{"d_model": 224, "n_experts": 160, "d_shared_expert": 0, "moe_layers": [1, 2, 3, 4, 5, 6, 7, 8, 9, 10, 11, 12], "balance_bias": false, "beta1": 0.95, "batch_tokens": [32768, 65536, 98304], "dataset": "wikipedia_en"}
Below are experts of layer 8 (counted from 0) of a mixture-of-experts language model. Rows are named router (the router's row for the expert), down (a neuron's output weights, with its number) and show model dimensions 0-223. Each number is 500 + 25 x the weight over its row's rms, rounded and kept within 0 to 999. Numbers have three digits each.
Before each expert's rows: a language model's description of what the expert responds to. This comes from a sample of Wikipedia text that the model never trained on.

# expert 30
It responds to: Concrete head nouns. Common nouns for things, works and structures after the or a, such as station, album, band, service, Airport, house.
router:502434523505545489553553493486498497500474497477521495463495493547494513458493471482494460497482546508509499456503505558477506483506471499496473505514514476507458536485502495469521463494464520479491460472497486479546480499535536505503451498512496510530466506499451526545512460492512501469502500500551497525504558509527491494481560462522474536515491466489510497530468540537516522498484522477497505529533483486488513505478490482525480493515443515466505536481496501484485536513527470542457471506511524510482490489493475494534510501484483492473542519465488504501508519461526502510505440504500473561496535573521512480494486485466502511492486525495477505484509495454478505486495
down0:485537474525466496479491474528471507508526455506469514501467524505508498465517506504521528508479485464515457534500496475512489487457511506467507493498526511498528516463506549466504472457503486507460521507480485495471505526497461506539509501506527477441490522509489490468519515466500530503507506543499504490480522505479524497509552508535576495502483490531522547563491451478517479471494503492543495472478524449521501543515472495525475512479489500541521503484480477510472481513509522457512489516466455506518477473515506526492504493522538479490537511519476522492501443515458489459490532518473503475497479520496519535535496561554504494524484499489500555535501494478543561486495
down1:447524473505471506497486516477495477558530496519517495511504471497495554476509463511513479493535472512474487502548525534506476511538487499501515558500525508526517540528488450524486447466482508473480504484500504542449511501532500486506560431516504481483530500465434515525504485503491473520518503513506510491529534531510497483503521517552484505509496444519516470494527496479464514520494507523466491529485545513529457509483504480529505496476500495472488504481501459466531535511495502458489515475495531490533534498550503497517516485519475512525490498474507526459457455562516485478480525472490477523531511463486497509496541538513504519505495494461525473484504499511448480514484
down2:505532472497496522512519524475484496458491503490484518512483475429518446502491488502508551536472501486454508505534499523547458488503474505475507573435529475493497486492475523512536526501503502504448464486491492520497521450500501516514491478470479498523509479503465482524515525509524555539506503464512486481472507525505488517564493512501506535505526524511508468466492501459497474469504519494515550532515494501500493549483466505482442487476537516486488526496484509492511458511512494521537481512500526517523543477536479471525553518528517519485495509529467477533494504483502502494524525517487538491517488457512476500512479488539455514471536498501492548517508519542532517531551
down3:508520528534545507499522512500500476525510503510480481527486537510477497485426470535513525533498484511444518536480500540508512481509470511534502500500477540497476497494515494508446511515563515482512481471529454505484514478497468525442516533496512521526491505482536454507513520469480440484492514509469462515464495486519459500470454512510485512479489508505501531505478510495479522514535477503513527492482479523505518536485541524540507488523510498543516431475458524514453530503489507531509498501509474468490518530510512519468521522482497503492481465485483491467433527474474478483509509503512532474474473549495504471493511501506467548532469531428511489513513490509524505523472
down4:471523603533474477497542514514543519527534492481509459554576536458511492499507489486476484503532506489556469448510492460496487540549514483507520547483479529479539487498523480488516504442506502510490497478521519494477496479477507510462505474501488522514525463477538512483533518513468530509487494527503519526520512503527481502506486487457471470500512543469497492478492511492448484513526489458483482503499520460487500518528496506496522501511467517521492441522493453505506474453528486501491500512488481457513514486539474489484491525492478461475479496491537479509483509503560498465476521512452512478524484483506501486504520512477515497441500492491534507513517507483530522483491
down5:523486499491496460517481507454449432495470503478513518473552493482515506480486506479487525509496532519506494463486467510483511471482475501483525553480479504465495525493489485513526466487471474489514546463521509527500487474515450497505505478473481455461506503511534490498502551489470507487540512568556525488541489467482500512510485468485549502477539490493524490524455486503519481513503516481468495490483449525515469513479472507462542486504490489488485525515536493514487494517457509523463515529490462510525530519489476556486489521541499522476469500530528546516514529488471493543512473518494519488534549518490527504492479548502516539494498485492485479501485548503501548557495
down6:505513528511496497545524503511475482474526463525500525471511500490484497502476442545468493471467550450492429515504486489511522508468477490508484499488494471514495546463495491508491530560490492484503548539483470487494494490490496451496493518505522527508508551508483529494514471506486516549565472449506505504521500456480487514499461516478524475498526521471506468505495508509440525492495462476490521532464466536465484530534475535497521495459491503502521501482505511478492485523502487531517526515488502528461524541523496479511521536473481526538517471508482509488507531499537524462535482456500472495518465519488515516490488552523543512480500509492503520528505464560477515516543
down7:492485521529490508534530515506467495537532512498525488479507496472457508487493495486488499481521499468488521514502507489497486477514442474485462482488501521511483470489510560501457498500496489513503476487469464500471491492499477485550473528482461548512516504489561513463500482506457500503500516519503499505530423472478505538532485521489526565496499484475490496472509488535470539502451497499517492534473492538469543491468461477501538476498528498492502470482478559492529476504465492465467501481487509533532513488486527489510513491482516489528457535489446518495507514516503468480484482496494492453549443484490490493514531502470452474460521510502483487469538482576529532488506
down8:444527503473505459456535481501506521511530488497496522506511508494490468445498497520520518474485452514514508491505500505530500525467501519500471485478525532535518475524505500478453511507463495502497546510481501481468545481477453513476478509471554475512518509497466482514481508489441534470497513492496510563495479509464495484477493504542472506495468523508529538516480450481504514486488539534546509495491478487479491498511504461462527493511486509535440505499521497490528562525522533479510519529467541478471525509502529515539506531495472483485521539505572488468502499495475537473501516507484453469456455467531537487472486496458502483478506463521489472489476486501515520479489
down9:476525505513484568455493445500550507523470496525494475467497484487477541496513533497551488493470495516456514489461487457473514468512529496496514513507505509499525466506480500493494505472489471489520508543506468492501550481447470509528515501515518510519526514511469536518531456488491477500540520502433466494508492472506488480530435498516502512519566492485513520496472483487491477497461449476521502484486497499491511510538512493501476500538478497543512520500537466472464519474487521453483507497467465509489528538489520511508493511532527473530538545489493489471514482512518482483484495469517536516460436507521513519484467498502472501479486511436536482467462535504514517513480
down10:502529504538481454502476491471517526492457514490497507447498541461513512507498501523511543508478512474459512480509534505492491476546514510503474533505481576528462510528496505491536512503480497543484483509494487516550515497477506492507521545479475491525454506506495527502466446456528537432488505470478455530500474543480505515505474485475518503509463524471468480481507560494489509521494486524482489490505496469538495503496528481444505515502496453509467521474467513499539473497498501503502527522488541468439454478530472511503444494517455522506501471470491513522511516474524506488501492497504500498510506534516471516541528481542474562519500481476533505509469494509509519475522
down11:559479537462447512510505506496472470464530506498505508522494492524468511482510511500486504490515526505505499504490506487529460493448503513488486543483505485509514464501505530506504491497508479514532503497531486485498487477478509504542532458481472473486483480475474518454498510514475545511439511492502532418544481519496533473478503445482525488494523549514530483487498513488527496479543529549547501503472497532518501512472466492423522505528517455460519516511470551496497491531502515512509438531483473490511516507469496505493517504483477478510521478505508477482516512519468468531523510496526490461482530514538482552510550535506509534497456483490508466466509532484535493535502
down12:549498477528513513469471498476527507520477441463487498490494488537550502511548500508529544484507516511494503504511530512500535532494532451477497507533483472488505491531466503518550470473488485458502493498506503542494494540536480473487480473495511487529478524563478497438508531490531524491498459491516497486516521496535508520521461484479489505533554569509535482510476458520526499530535436446546492481505509527493486515524475498522467527487513478498499508468470499479516483487511517498471489500497520480556456511498507492496480499523476487453458536506517498476480497507435557491475515450529462483503530508473498487532501508479503474496517478494504513507523502493526503501505
down13:486503514502548511493461523546480496526454487477485472486442491485464480492472503474461493513522510477509490524482454501518522551476519501494546524452492483457505491524511486500517514503469549488492484517447544506487505517468475472495506433485489492518498529465518534474460488453440520500504520511513484493516500531444529479518465494497537516478556469472499497477525530448474527523490501512522482428561495486489507521463506479543514490508469506483483541479543534481492506463477490519451502540499509502497520443497491487528491472466498527446459490478523520484491508495479512504485524507508500489518503521505506496517505491498496506502502498533496479527475524475474501514489
down14:502465468511491477503503493453481554491538534548517516464492513479540502531509469504480493529525520506508489426528488540529493512447494482564449519536487486524465528511487474504481525520491479506515491508486471534474545516479487494490505484512495541501481541521550531471478503484505495505524511539500467517450549513507529522498491497514487499511545524483538495478527504508488501511472506462471455483499533522506495521491471483533471513475503530485498461478540495492499508524528463453506494469501511549491508459519495493504516450471503514461484557509537460486488486476512487510489504495518488449497466497498478526520507504493486511502525501514478460516516425508535525492470
down15:525496467503479478491498469478512509485491547431529488524530531479499524514525512486501477452501524489457475503459469500507569474519483497505492547525494500489527498482523522494504538484484493521571518496494502493492505472498509505557546480504491485548506491509513513491505514468497490499483501470445505515516492515488480505508479530492515501441475500498455561489494501498543518493480467461490462506508484521478500521518483448504481492531487521501512510475503503465478470511523500489482551437487500498477516486467527509457508543482491533555474508500517505517455487502536520490485499550466503474523511509537547509508463470489524515516473538473472530482460538491529515444494
down16:472516519493516483513499517505474529476523480513538506485509532537510519514457526498466524525463509457489501486484533515460458543474484522490461517485492526507477486492522531469488496510466513503507521498485487509527501502469499491477498522502500495562468511538519474550501531447449517532555535491505504543516477539519477409473486508470528462497502507498494527528498511487515446509510539493479505513472464500509506525493464510489534486480469508461536502502511539510498516480520507529520506508496524543506504495490502540489479484451472502498513516487533517507512485459475486523540531461426459473470461520466531473486475479488530518499506477499509536535481539509512523512501
down17:529500497481473481498526446505489499453490472504521530500503514499506490534539481521493501485505517520524563478529482502532455497484473503506453508486483544515556512451495508500516516468532535524441499490510487486484519503493453508472518524495525497451510450501497499507461489503486513495500481511543473482510514535516476471480512500508503537529543487512570465494507476500474509518523419525501469525463494528484451483470474503488525524496515514494527529476477501547477479535475515481545535476480493498469539486488481492474504482513525466531496511495506525508525496462506480570527502532508476464512478471535517515533548504509530461513478495518510472490486484518510539490522
down18:507509519498534487523516548545522530505539548482508482493464505504475484507512495480486525484536492442496527491504442498464506518497514509477481530528522481448517506478511483514492527479479560508516521510494520506513512498514538508504490485458534474525545508506509479471476516476470428522550493477489523501504501520503485514476467483490478542516529484467533475502494482482503489514487493517515522542471462484468538515509484509532441502470520480490480540521514509521481510463526531443512519473485506489471542496487501507489459505494502476487511458520484500516563500525511496531476491496486528503497524509472497503488510488455456468534585524520454534462523528522465493496501
down19:500481497490521513479494496527466477516466537502514485511471519511482536503519566535491494516497474511466494519506502515518458479477496521500486455476465520518509472485491487489497538524539506517522452490537543491495482509454519521481472495557497508527518532525519541522460498527490514493499528495458475505505487509463491510485461465481525467496495497455504485502504517555485489534490489537469481477505491483501483454529519495468501476533571512561475512480540554500530457481504497495500474548502529511498450498540519489483491512467494465481539495495471521482490528522469517479536524510489529503511523475509431461525479498489497507464501520476511477559481506476481457496526

# expert 42
It responds to: Table pipes and New. Pipe separators and line breaks in wikitables such as election or squad tables, plus the word New in award titles.
router:475488421495535540505478487512503525540562512450512454488523493527491496500508425530502483503476482491526533496439492521541523467537484518519469509492487499476506470513494513493488491501488496493482494489519485483513503534483502495544473524527500479470484486490519457502504466523533495489504515480536463486528504493526540507477496465499485492495561456493541504539503531540496532535451472475516489536532521491468486487521504507514478513511458501521464497478490461522495525478512476508461492478448523492473444498487462505503517531533502490507508484507444468526509558487472493467498497508489472519495481511473491468514486522469483487485501530519471467528469520522551503515520
down0:489520483489488479523524498477487509491435487529522493554494503522479480498476519471522536477475484509512463523486465504472523531513503505513463510507518511509498484435493465471486479531530520506518520555491506503495461503532453500480493528480497512504488531529429517515467507498522518499537541471570493526474511507465481541483488468469548561495497525534465520486485504503532506502508516510520515457480479512488539512466511524566495484507518481462499516503518505478485478497477450507457481515517490496478518519525526529456484509481519457482522522512507518496514479519464507505486496519476497563514509497535513529492488474501478521525499437499517437485463459489485519500512
down1:519529496535545544534553488467463500484520495527496497470473551540508477564503532520513482541500481508472505502506513475496518503487498483514517471481533523498493494481455529502487490531507504476553505485532501477464467544520538500547513505475500493526519498482492514505530495455453492496490491548466455471470506480510516526511441547548482524491528521493508510472508462482523491501514503448450516489494514495483476496547514494461545536478505492521475488497454489483488532463539498522464511525522544476521516483485502511530537522501515523520500527482522509534461507502525516504459486485534521468499518500554486485474484503526518509540539520508509537493538491509503493523522
down2:494478511492518513452510512457525486472502511483469517496448499494500486531514502484524481527547480493499517510515498467529521517497465497526484539482536489564480477445549503556468522516490523525485521503483518493533487471532469507497491518473486491515548502482489551523537481478461500517477491505517486495550480515488528514521510488462516487496515527475479510459465513498535506466509510477472521426544509474443492491526488453466524492511496529508506498494435487507508489509509510459453498514494508483508477543508501495477543525516495506491489502527526503455519538498538539538501485517510535527483550517549482507509519494508491500493548522520516475512524531542521552511522
down3:484476496492504467478431486521483540523536483520491539486556539461500499497506482489488492465500514511504521467555481488489492497485473485490507501524505452521508511488500590481523497491452489488507473457490500507541509499510528511508510537489503448514501522516475473491504477462516502486534499485502517505544537437476523471515493446514501498514519517516515487510507461521470518502497502506493522555505545483482519502521508472505531520499498474488484500496480532486443514510510480491473479478496500514445497452483483518454534484498507522499485503501475521481481514505467509518449448512453508490443470462520486514519497499495460504509486495550518435445490483498479461515520
down4:506536494516513520541482521487472534531503541500514527482482506458464498524479536480492467479495487472514452451514490511487491483500527503503537513491516526467543503500442482479472442480528488507512494490485510460511514486498487435505489514499499478477469483470543547549540453494522490506509518546471489466447441455517529508543547467502533537487465463488473485488504502524509506490521504529485540535489502535512482510530496500500503501556487532473497515495528472499490498527478538460479523529529482512510523491487523498525522516510482494573526515522475509490518464487497553532490484463488481499485525501518504486538522478493506519474514505499531485540495544496484506502518
down5:501528495455471523465504466475514522459493533469528495536492477492499493496485553507481537513481495494502500501503521495528550510489507509442509511488503498548437493486556515507526473525516465544469486454523473489480544496491541519519458523508459467500480492502503496463507505516444515517477484479514497479512532492487465530464453504498473501478517509527476474475472532488486463544478486512498454510506505501518502541446503514480471501493520493527481459513492490531472549534481510478514524488496513490487522510501511559507532467524456523495551458485524515516484484442505536453491521524506517484534477486528510532512520486497477512523462525506527512520531502523493505503548
down6:531508494471508465481511555550479480484526492537491504539537557495545476502499484511522527490449513522473494507471485533537505523472474540498480503522518505486533543486452498482468470495551481483505487496502470509498498539508505482529490554513497476482538524531462503506517538539502483523546497496484501488480448531468490485493430548488527458544510518518467500495511471464489503476541515461511539476520518506546481511508475488482493511484508515459485462458514480487435488511464479516534475495525513504536490509477513527492463535488478503501468573513511469495524516468477507490525513499483505467522511507480489503465519480502521503517495493490510473497497478490544515516497
down7:492536503503497491498471444499490498520529497479512507491482525492536504505473477514474505450492504515508490501472514512455532564506491469517442435496542529486526473506534555502504503515475500460451525475477526504520503516474493527461475489507482491509510469518560467492481502499474524490479498513518564458499507447476499556479514459502488510452464480505538503507470510522472468530475454491571491497546486506497484502518509505472471506498490498508470474495484550487525490476485513492522525509505481481545456549507503539498495530490494494526489508539483497506528502466462512529496495516493494502519480508507431495463495501545496460521508492508485500539522513522494515471525
down8:485474473527492477536520493508505472492493484573478517495536523525517477499504485485521488499477483495546494500504468487501465434494505448516463522483463495523481503504494516537476515495494453496543466492532472526474494487514495466529513491519501493511491493484490428498527441487541466454513501501490499488487491460433497512482469502509516504520465571498504466508523506499498475547496488493502533493538498515501486464489511459528456478489493493506534482533502538493511511542508527531477522499506508494532498525466559470504466491462552542496532487509498517508522469507485500506493487524540523517533449519468533512511507522530501489560524528523511507492538479512541498498494
down9:472521493532511502498474502500487558543527536497471479469462487474542526514497468460482527509496508495468522522540454520544497497502461492493490511524548477494461463525497513494478532488479465527505510469468473474535493490509551480499507518464502505520483502513532497503522473490530487487471518527518498524511461536489476488472527544506507479506514522518520515466476463529476537513514492510518508515467488494495520485549463489472523548520524477487522521531468509528485484453489510477465498542523523510498563472484516470512495446484519536499494452471521482494471507542494471479521483439449520503491550497475531511484525542476465475491502531506487517487458464495527489497495
down10:470489532526542500522518470504490515458526486510523526488538523508486496461431512506470502467487489530482491490478492453520492478488475517523484517467449465485523501467498441487469515486490494521491492504488498505430499484479511506517515476522524496520494496510504466534541511532434482458532500473475485497480510488482507485485476527521512536510522556537483494485491493515475475503494554513496495479468473538542511503500501496467481479514501473454549499538476542489461445491482516523497512511527484479480534509522448514487470552512493518551503491515526513506490491502487487523485496523511495526515472427502496472498463472475451442477499491481506486491526514517488512541521
down11:544519548493515506455515476545504483495483479508450467516448533541528500490485513503493488505518523538491488480479517510504473493476496499560486482476494487480526486505466487504528471491481503485519519498547491530511524457530531512491491506484490476488472443521528482487497530461490534537526487494508497514461530489504488449502486526458472515534459480483504474517501492482515449515509480564497520476494503511539484458502513550494527485498479494518503466544518527532463496533495492522538517517472528508483518513526493489481526495529435529539518464498514494505519474483521508466521498524492532505499517546492483549478562495513501507561451523501517459492498475503490508468540
down12:480501508488479516502535499510512513546489496531517502501519522477495481492541441513492498532510471505480461527536554527504480480485541486495515530488509520519493485491508475491484520487503511542473522502491517492452457493528570492530470510501511510496533534510514485487542527533527478494485492553521490550486497480520500449501481507518488476498492496506497503495467488484521517551529492503533494497477518473500515507465527479532476503483501505506470476515467467528513461485438434524519504569513511505493485518533487477496499497463516452466486511525503516461452442491492481508500480473518557499552500541455548461460545496499492465484507518461511511528524510511507527504506
down13:527498554487473529490517507487485507509487479495506504541497480531497475527475512507517521522499502507438504525466485534528510477511487488532466496524480458475507517509498535471562497487554511497504484450582476509506497506488471519478500527521451529468483502489506482500485520480495498456508542472498524503468485542518535479497520503544477450521503529489499515503500507493492426550497537530468509494503503470552462489507530473496512535504524532487482500519490507451505549546495485492529527476486515512507484518506466472498494506507520524510520547544481509556492554487483472464533515487527504524536502510474502476510499493462518471504522485493507543475476484483490525463460
down14:515524517488506518557479537492475514482541486467478552532496486522513462519531479502482445506476492514482485472467494472496491500505518514544494541467466548503532517529506523536488511473442532506521498537510467500501489502551483526526497459475504536467483532498535505489471535501485519508467531492541450469464494512522508483510501474500511544505546443487519529500534484451511534468484515546507492511484504487552493502496490504501504472478552506524513518465507489489456513519528509477458471528492503514500485494550482509481456477486523549475509522465502519540498503471511524516545471516517482543525454491512505478494483470484512522487540475515492528520494474472509493502486
down15:500496517507514473510532462483525542513482445460501517469503500517495520508481478451503513518495484471467512505512507530512408488486479512470520548536531509487482465483492493517511485480511476517507506472508505477489476483478483555503526490470507495538528542503506514497555475511519488507520483500455507514461522518520510472506506522489519538508481484510504513506459477533526526478485505490477486516480485510473539529475519499429486479510522500483500492445510510493491465546520499482434481598468469467470505497468482463457518491521541512498517515521510501471480492481520517512494529505524546521505478540505477481479474525490513549495525503478497510502525483508508434505499
down16:474476483491465514510554497523513487506525540534513529521536484501504525493490476504536464529545519489510521504522507521513468478578519507523534476484504487538497533488462502536486491506519534532511507494512486490482499524494522521486540485473471469497509511566521476531476482483493464478463482513505482497490503474536508491549484465480488489495509496494512527487506510491490475544482500498493490521495503496484544529512470482516510491504478505477471555516500490486479567509546503487498520500524503485534478504567437537502507524465513442543524488493542492484474529455544459499502512505500529495483489500517470445534481486541486466506534526534496524491553494499514493528451
down17:503507495471506498490517479481525476467517501527476536493506522473498473523500494490508494520487514480467509472568500450535531534505478501539505503508463521535489496485498468530504505545506470525496530510508519529511488498527496468468480517484514503549531474522513573495485521441526501522516515517525444484531485517480461535531525487504511521496511537502464521532531530513509523474474503518514519514431504510489510459494482546512450501497476476496533484463523514458528455537531478523535536524486548531471488458519527502497482454489556515526487499509510491487463547503525533508502486476514527480485525478497486511497528497479463513484487497482503551501461506528513461468506
down18:495513469522519541496525502478501490429539509532522485507487509462468512476509490500508505493520497543445481537471488495456517440515506467477463502491500511529526514532494500529507446476463523520492488489485464526526516485494509492454496496548517502496484516445492530485495494513494529545549547497476468544557499481476466498449542508483486510501500485497507502500544513507537495539507475485483552489510543485548484505531502466501492521504518512481459491479534477520491483461516529472531471514489525522490502502534480498502531521482472489538466487491513507506476463523467524474559485500517511518500553480497511495489505500526462490478450489510540544500486484495508520491542
down19:505486516510456492501512517522487497531506516493529491469536461473496511544464536520536504479513501550493445474558492435505499497521477486520507531476510513545489502508503497539497507502477507500516518511510526501475494518485462528512523502504491515502471484504488516501485516473523535471498498506506522478540486545519528505506496479527493489518425512482452503468507494516485521499529524449474502510477480524519549471500508545519549480517464532525530538507466472511439498540499528530469501494480460497557511513462507483470509536470494470493536529515481527498471473511498494464482462501474527463473501494511492531471533459506518482497470492495509459537571468522494491525518

# expert 52
It responds to: Table cell pipes. Pipe separators, row endings and markdown divider rows in wiki tables of results, elections, filmographies, plus coordinate ″N marks.
router:492476443501511507500504497500529543518492487456499493491508493510493496498485438505507500447487506530542523499485474508525530483523436520533480474493527523495487460518506523468496509503475501455455491504519469506496490535481494510537480507542501512503486467497497476513527466473480469476504485479527463474512522499510525533459522478503477515497555442498486506564514519528495551541452445476507486524526466493487482512512518522517463544504460521504481495518483489464484508461494499490457478465507517497477448548490469519510531483543497477509505485488477513514515544494483483474513508487493496521480509535482452502509484513431469526511506537499477470489456524512542513490531
down0:441483496499526512510494524492526521524495501510504491514485504473511499445507465467521489559501501509435489504499520504510472489480505500525489472464483491538502463471502475476522480494520494512507512505571500466514458503493511446496486520476514531472452467448506515492508512506488521482456483485495459512509563479489485486526449505492465493509534479506554523468509519487474511509512491469505530444468472511542491504544489491498477463489515521527475492494499520473493516482528514495486509509519508503499517501501492528499516507513520482492508513512502483514489484443494567483506504499470440489500524496540496538464517491548549516457516538471494504531499496471418473508554
down1:472480441491506453467527476505549485502517489514505573448537527501521532491542502484492523502545480522496516545494511490498475468491535488508504464495536508509519506479485509490480485478497545563492498519486500479454495441481503540521465513503514529484497553516509500486523514475492471530555441518488503518503487469480501520489460518439514531509490528475474475486498491507514543513483499533467496465462511503530516480509514513464487501488501454448487520514527508459486519483512489495481553481498500478497473488500513509514472508480475517492504475493486536525536502534463468483461473514484532471509483482487546486523452482497466516488480531493535465493469495521510529521475
down2:520490475502508484496482518490529521521479494528510546464512486537496508471463537546514501466514498503551506517461529505559513517442504493515502535483513462495500518468471473504454494493542506503483547468523458477510451538528545511501483498498519508475490503495519513502539464497492442487479491499520495525483487542465547541475483511505478541476510521496492513481499492497496489444461503513530494518517490467497479496517483494483499447502494475462470503517540480451504499520547500517542433505532518517484519464488489488479489496484496521506521491515557473503544535484463476521504451453513496498513512503516469518509538486518488484476522535468540529499518538505493503454514
down3:516478551480482516475498485529507457515502526526483467486465507481535504471496460510488476543539474465519466500509490508501520486485499458506478484485486538525535509478553511479504478488531485495480524508509506466494545482496457459479473485490531479527486517520511474453464481464518481487501503536502505483506533461524509479476529506505526500492492465472516445483524521434536509500478466451487476503500480502454505457522484491483504536498469538462503516476522489517505532489503499481497524481491492472497538500468466511489463478454510522481510518509458467515508512503507507487533500473498551520515464496499475472566489484547521509493473466490487466484455559562503475503468
down4:482484507458555512514488525477506499444460529473492477501470529506515475489487519476518490487543488506541522489525488507520435516504526537557493515478505510479486518529529515501469500519462523472480504527497487524520524490494477527524545546485498449517477464499478526477513508487527467501468459531545494539530491517496499490485499480450516505519482513503464464472481516493465459482528509473500507510466517531505535496444483504499439471472491545527499478530531507545532499513483501480443511522482505488505518480527491503499531485505502514494523532485446474490503465446529462481516448474482487511523498525510511512526564519494525496478506519474484487478514469521503506484537
down5:544524501476520489522467509492511495503473426482541515510469477474490521485462488521494504514516552524483519493514481482490538496483504505501534468508490527507535492512478514485552510533495498482464493508491493466486486507488511532484460485500451478548489490469486533496495471455473500445456495478503460465554524499473450477520495518512517469494550515490499496524551529520499506551514517507492488522467487509484517516532423484520475519480477544495525456533482535496468486492487523500503471469469504516539469501488509497420497504529545489522487488502478501466502500487476481483497451516516458521511481501516465528451539477517479503533513510511489509497491493509453500477494
down6:492473447535492546512493479503493489518491466476485483483487493531498507496485487498463477518498515518505526499514544499547486529501475551520514486551516511505519487490486478485466473442510510562507516542514476498511506505478520486474538512475553478515468506531499503500473546496484486550481549485453446469513509490513498500481487480453497521486506505542476494518522493513510522519505502458508443484464508528494512484523506489527552484480529486466488519561505492491526505544470535495475506521506502513502502549500500509500463512506529485432482504490508500517476505459544495485509492517531496466468488484515473545464483502517521502497504469460539494508564504479485576485523
down7:469527529519456499502504507470510502460546516514557517498502520516461474517506473541498476528513508556508467483497495514476458511556505510504521476544485510550508511508461456523506477520484537495509509482489527534510483530495472494538531498513519505488478498525479545443548521485497479496513526495474511474501499457497509523540504511501505584538527503525517549451473475473494499503499504476517529498505493480467454497530501527469456484506472490506463486492477502496454521496508514519504475494459496492483470535527521557463513515525559566479458512505550512498474511501486474486529490495466471509514515492473484517516480490489520487522522538503521493502519476517513467514494
down8:517526483458483505517505474506513491497506446506488504558446515468524502511465452494505499443511466539486490508510489519511460500488497488485492486496517519512462472512474511524498485525506511510480511438492518543499507511519512525476464504512516522516482484496500482471502486477505545506565507517482481490488436502477521512489524491445526468453527489481535557532491490506470507541488535506509525557545512526453501507513520490515479508527472516552525533512498547501556547529472491457516518458477463537520448494510486508477494518527492503487478491507502491489476490484460516478482487467518521504498512504531523526514547484484512459526470468540503520525476467505486476486514
down9:517449476495488504488448537521569500498438503510465491561476529530477490505509474482530527463469505478522506503497490502552526489497490459489505483493506500470466493469508497508534529489531472480454479519513471534500510521520483485508509508503526484510506482513491488477459497502441504469541484500491471528506495494501518487487486517513507481482469449546505540543501513463468522484531486474504518506498495531542450487510530484465447529486484471509515540546525503499477532516552520499468468525519434501467504502448517496501500531480457495482464516510456520515493516488462500523465526525514498499499519539539476503513503512504501485541532496538485533524484482513533488495477
down10:434485548501453508485487525490501511516526477502494506528498487478513539463499489496500494501523534491485468459485450509550497524487492503477462514479474522527503540476464476521464508430465490463530468486492469479523488531528440490458476516480529470492526476480496489457465542480509511524494526515538434496533484524483523494491513497488526483497478535489483461521509503486500499526500529485556510469497526508499503478552521507435480488471505469501474482487476535451501510538484503492509551492499522487484515514498479473494480507462533497533512491495469519496521518514558492516533515526513526521514498526435512474469486524500514483516478529483493482511524485486474524485474
down11:485490507486532477451525511489518483464479491520525474469525487481511535506530551503527504518526508466574481504499491487462541526547540495521489472490472498491458477485515513521533433536479465484517488541548482500476496508499440482475535481512504448516513459507422514507498470505499490458478480508507475506487504522477481511479503479525517514497527511539523468543507488470476513468493493523493501515486470537503491493477476494515507510544481482522558555519507504472489521526506493470498475501521465496496510497485531547482545512492498474455525492488501455531493514445512504482518501504531533463487516538488554506477514506501514519470538497523496486540527513516519511491499
down12:489489502518540469486480457475476471487512488545475528501488460529509472494473520505488545495511464499486464451492539515505505529462483556503504459495512462478483527472484480496475504502435478517424512469508501503517474495506507483502504492470524487488459499482513481512526516481525496497512550474475511489534489452457475511511517524480475489471490472489501488475519551501520443490497460508513475470532493472466558507508452508465514511511489508510510514516481527473488481438514524532522507506469512484483450488492505457514531477518461544525491494528527487504492484517483477463484494500549551493501513528516465503504550527499486474494495475455533503486519453492485529494478
down13:500549510526470477526473515512518492449475494466521508487514503504540509503481446487525439495483482514493534512511476472504453527530502476514455497470495507502479481494490507502481492524486475528535425517536490501480474511478500567500514500529483519523497479550543468484506528492521483493492505506510503475511468472451490497535477528478500531525537530466530495533472474495462509500495510485540496531523484502503494509474483465536506516474473527512506526525545468509472468517531482518512504501457450518507476511521510515455503503501533500446457493559505540477530539474530470545505484508504480515481479483491491541488515480511516485511503465470509552477524512509515542543498
down14:511479494474476514512515490495482495536492514510491507519462478473482506466472505518424518458494514532530487490483530525510535481527494478566504501526496504528508509500488514493537490462549510476501538565519526507479528511501503489444512470465477496468478483477503467522489462438506488536495538436499535497465509536513493463460519490456515522484516475493473484468506474507482498507475493507490502447489502464491502437477503456501501510501469540473516476531453451511516542479496491506502502514525486471492498550509460496521516481495488528457510470499491492485481540503510503508451498486510499515500464517483498502505443491503535506490494510525489553457513506536501451478487
down15:504499537515501524496504515531520540473493498506495473546498504480533467495484512529475502517502497498536478490526532474504560491504499443528492513564472499499501480534467490467495533516481472519484512486479513491494518518530472514505521409500486485504463523481452435505522476489499520496470475490530463507526485492491520494512473517522538513515486526522506508457505507515470496523524472504530511452518499484552477476479491473518494530513506511557480508488483520513475472527505482512497518450505475431479474486554521510440497514553501451493465475492518497480497518499544490507520505496484507479465515503507511498494484533543506505526463515534507478464462486509497522560535
down16:488509504518510511513521516509457536486521509482498468480474555507468508479509547452454509484516481508496492516486514490532484518483498478508465533500481522480484533517537485512487494497477516516533557469464468480484502484551486514473480542526500463459529525532474529508474523496481517539489506526516454480501455468512562538505502512504505470489507459503507489477504499518491513488504521536443465483433544508497495476493487515469517533472516476489491496491445510527533515513461499520512528513493522461512524486502516473497517509451474520463485504534510517517491492505512478477483523551504522460542452470525525482471512491517487494467491442484511508447507517475561501520484
down17:504429466523531498521474477509502526483492493478487520494491550547511448518470464474480480445496483535454481522502494500509535448502490487495509508474510465522453508522491455474470491540482517483501482480513483485485523474497553505532529542491560530507487517496553499491457490497474470491492507496474490488511500525461511500484518479502528440506520486509529499522522506478511504513507498465473541526456494494485510503498439475501512523487522537487486461520450505481489511533548500507508503486535517471494535476521526481477523478510467523513520456515531482526479481526488454478523511496530500464480482523488493481473485499542524466502494492511463547514482449507513474462475
down18:538496470531465479510450492505523520536535494542511485459518512500522477488509450482470431520508542536517479510494513509557496500496507464471555495533513513506485449530519498496481544517484500491482498515458470500505513460489494475515491495506521502484497504511476496486475475492492493482490507533480551519521517529482525485535503512470526471496455477526446528473543524521518485514474565475544475497471481522540514530519498549521540482524487490513501473545498500452528470504491471501511499530486506492494536491510507507509464491505485509475499525467521487524491516475482498544515539487545475476481459505491486542523486472452500489525485454468508461471519541524503523519483
down19:481524527471505474527531520492453509499493495472529500497515524500467464535534493496473531498485497457479498497493519484478511494530504507530515479474490484484486502485467502529486534470506505468461496548505490457505543500514451507470513518433503495495516508477481472496495486516516510499568534516516548505489516530529512505465484477510487502524501495492511543453518492490475493509504495510507487534466505476486506544470509523483511537529495502493522548475557532527484503512503549496528531479534508499491494491563469542498466504486467511506473521458481478550529529553475507530509533469547489467506442465525479520508465531469494499514540500441485499512472484506497548496539